From a checkpoint of a small mixture-of-experts model trained on Wikipedia.
Size: 12 layers, width 96, vocabulary 4239, 14.1M parameters.
Experts: 96 ReGLU neurons an expert, 2 picks a token, a softmax router.
Below are experts of layer 9 (counted from 0) of a mixture-of-experts language model. Rows are named router (the router's row for the expert) and show model dimensions 0-95. Each number is 128 + 32 x the weight over its row's rms, rounded and kept within 0 to 255. Numbers have three digits each.
After each expert's rows: "gets" lists some tokens that make up at least twice as much of what it gets as of all text. This comes from a sample of Wikipedia text that the model never trained on. Tokens count by the router's weight.

# expert 31
router:146122093135135118083113176094077164113124169149153102172110136083126192147116168103119195145113133128075134101109139069144152126156163108100130104135140103138122081060192165066099136147157151170107149080121139122100069109117119145143198177091144145103185132122085166166166169098119137083
gets: ",", " |", "s", "s,", ":", "a,"

# expert 5
router:176128048144088091145174173135165172105096073193082113153090093147130152144165122153163188138115124126118067137132133148058114164129133138118128106099160194104126081149161121094108118166116109146090123171127208115152121135140135154168090186137134094147151098146129126072097099146114177160
gets: " the", " 1", " 0", " U", " 2", ":"

# expert 22
router:124100130118158120149121162160149186140128129157085123110148214166192098150092146127152052074116151137152161124115185137153145131088091141074055099091170178143136172149115103157103146154110096082099143142179109138092132147178146121179139110145176129120159142081136121160105094067168114100
gets: " a", " an", " the", " one", " A", " first"

# expert 7
router:141140104180130103122148166106191175115140133153170114152113160121123185133121093145065178171125089149150133111148164168109146114162166186116178090176166157105112172117103171146092107081167071080087124080092084096102170068109164155072121171112125138134133131155165126125154144139129126191
gets: " |", "|", ";", "==", "%", " =="

# expert 24
router:110152102129195171133139155084162119130071138072170096080143101108180126143102092083188130164071147116130124089181168155147111106149196171152121110096131131108064119116099130120110075147103158129117146111150092135164110207084145115138138107077138139064121185133126137144150149104142084181
gets: " ", " |", ",", "s,", " a", "%"

# expert 39
router:135104118129122048102193184160087183110092191090179102116117120121109154128069138152139144141105115116140118169129163136079144153183159118095154169119099124145156114192099163146130147123135157127114129178125193082145151107149159149173140150115132060083139175141098107129057136135061156128
gets: " |", " –", ":", ";", "\"", ")"

# expert 27
router:147150084163199093078173165174154151129121116149081194202071125168071179131118158092133131149114115140112134112145188109127112121152120074081157084150120133185119150180163119150110172124100168071150134126118191104136136146137083124087165157183118124154128131150167122092136140125092120165
gets: " K", " L", " W", " D", " N", " S"

# expert 34
router:130132125098156158114142134085091076123121170120119097110157147127152149110069121180041097141173143100087128144068061161087127206137167129158072176116109099129123148095124121124125091100045167156138152119146159169149130143124135100162130122121097155043089159139103189133132126113086144130
gets: "ed", "ated", "ing", " known", " him", "ted"

# expert 11
router:109141182128153076127093102118121077095196150164162097160099132076195082110198148154127094081090126143104079111169084134118155092093101073162109078173147145157132126097130176164133110110152125121177166135066126137116124171096128099081184124107099135117110082098127120156121175169120108123
gets: "ic", "os", "ol", "ac", "c", "as"

# expert 17
router:155107104126090161112098129143156079129155107168116164140141093126188110113185135071178153122136141067132142115111123199064107133096140145099138182141115107135107062174122086142137145158108185113117137157167095104149101115137105065145079106120126138151096114072184157150086053152111187099
gets: "-", " In", ".", "In", " (", "A"

# expert 30
router:151130165124177118064138145134096111115065125118107186120195100135087031093118154133104141122101160126125134100081148084066148175164151116132168167090109130085128168121177129167158139106131122115192139134199139133141142101129150108189164144126154170150083128076114092157142154109172094120
gets: " and", " to", " was", " not", " is", " would"

# expert 1
router:112163088091101160120133100142104148099102170186204140150110175146067174096156158102154122137126114198110098093152150069130154094152133109138157081156180126144174143145165089160138118150121097156169131124102154101127098174162101183140153151175103167156076113141105107182106187150159123074
gets: "b", " R", " C", " L", "k", "ov"

# expert 8
router:074194171110163087102145097148130097173098138126184163196125159107148107151193116103125153159095128160137106150160073135098064094086052120164129172147153119158118110150164109154157130142125170086111116132115181109147121109095179161094101126131141104180127125165159094166091101066104163118
gets: "h", "j", " K", "ab", " J", " T"

# expert 33
router:113136166116122166156088149080147082142104130089152144087181119095091105154086150152094156106138190150110059153055152160154104151152135120058119164066094168124111158115080118164110119162134151084102138152121183162158092130139135140194190172112130137130124107155165114093166112140152140062
gets: " in", " on", " of", " at", " for", " with"

# expert 35
router:134103171101107140161119120042126166082176113076106121086127143151091136129101176136105095118107161085095143137098096082158114089139070149113094179154081102114088138095096086106056155077169131129145145087178158141089157152104137060113145157114113158076129103093096144093188138124146147143
gets: "s", "ing", "ation", "es", "ers", "ations"

# expert 21
router:135115157142075132131134089170137123105144097108096174091146139115098104111149077165124094110106128163199117132148193142116159083118108156160085158097140182080060163138103114152138150164109088186131088184168100194088128137190126069076115119164099150136126125102129145091099149110113197123
gets: " con", " cont", " re", " t", " b", " acc"

# expert 26
router:144168177157139129133134128147161132078077124114145107191122151136065154151127111137097116141116106124121132162133151163087141191172166119069136141066089152184160077107154141078143111145206147172109133143135134117152116176133134141101126132091151065136102078149189097056137062116106080112
gets: " of", " by", " in", " to", " with", " from"

# expert 19
router:133113169120116115129147121129164149070185148140169094176151110135153122182089131145121132169164154127105159138168079079099105151140140155130145113160163125154125099159147168102195079090089143144144157113174125150048092141120092150106087099118116041095204150144079115106096068089103131145
gets: "\n", ")", " =", ",", "3", "8"

# expert 12
router:144082126163116117165077146164096171147122121134081166143179082085183176155114192141113136102121119157133126090161096148083092123137158091080168140179084102148152124119120191107061087156125095129126148089089102147123187104108167176137090129123105100175088092115095150121099108167178081140
gets: "\n", ".", "s.", "|", "\n ", ")."

# expert 28
router:178094100111157150091112129172056119174117061167111153172189108166142156138096137089067152137160123092155156106183129153074154097165160106087151105165083096139159122140146150102141162101082105174097128122082125154118142130124130134121171177127193080145139126094168155114153117088091071147
gets: ".", "s.", "-", ").", "es.", "y."

# expert 6
router:181088054162146126129095163160093112135130147084104154112089099114148152183178150154135157186175106106082138115173129166071155128164190100151086132173164126131113085181130129117072083145168114088154135143073154113122111123091156156114106169155141144171140168088170100077121146163102156151
gets: "-", " -", " –", " The", "1", "|"

# expert 29
router:112118158137127104192144082110153103100089125102086097110093162176100098168131073105169082118153087151159106142137200136201150120095086099119173093143155132138097151149136119145164107112115166143092115154145113216071174176116107116140074149129073155176075115126106122109116104171100130161
gets: " m", " h", " p", " c", "M", " t"

# expert 13
router:118118145122144139172135091165119127133121106093111171113164136125075097074149092170148103140173132174182174099126125162110158122109104156161088197105135103111097176127176103192136125099086121157175171160167167152060136092146080122121093106153130173161167111166161138170118197158126185158
gets: " f", "l", "f", " l", "v", " v"

# expert 10
router:139139072130120096139165161114147066145081130114177124098118110187172130164143177123133162110122078105096114133163165157151101099083185148185097101179163125087113105158126106057142110129116150115141117161110101159180074165100113130165122167110081073142094080174130090077096088128146111170
gets: " ", "/", " (", "-", " 0", "1"

# expert 36
router:083111140087082088143120156134089121132170070098100145140113092133115161110132148146145159047159105150111095138118132109157093127100068175185183079110070146140110090155088079142158170121158117142158119125123107112166137116109153085095153127113115113178214089141099179123128150208125150084
gets: "in", "en", "ot", "it", "ens", "es"

# expert 38
router:145134122056113148090116119089071170150141116117136110131181096087162145116107119104109095113127193119115111112169116060140128156156172128092132189158079077060136176125164112113155099131149149124154149116176140134127128112090117156124138086123204164160142157072118084109177115080182075170
gets: " that", " he", ",", " which", " was", " He"

# expert 37
router:132097112148157141088154102068138147076121101128076092108162139186108086158131120181164118134086150090128047150131152151130129081100158076066097154099113146139134174100105153122072088130184121114112102158165133093100144125127153165193180124051122172129131179115145133151159120165145100088
gets: " the", " The", "The", " other", " or", " this"

# expert 25
router:120128060099147133113178177123180171154102139142113176158066102142185163118100086157089167164157158178071147131089094073109100119120124107124140094166137138125100100141149136084149119138129129111098146091106069077151153096099138156131155202124100156112075108144149112098181096142208154123
gets: "\n", " |", "s", ";", " km", "%"

# expert 15
router:125164173095124135117102132141164174159157088110135171194121143192147110115141065130098108114105091143135167120160119152115072129093133104134126073209182138125152086144105182132097111127162165082066099092100177091160086078134122162142121101120080153121137140138160125095113131055138086076
gets: " D", " N", " E", "h", " S", " R"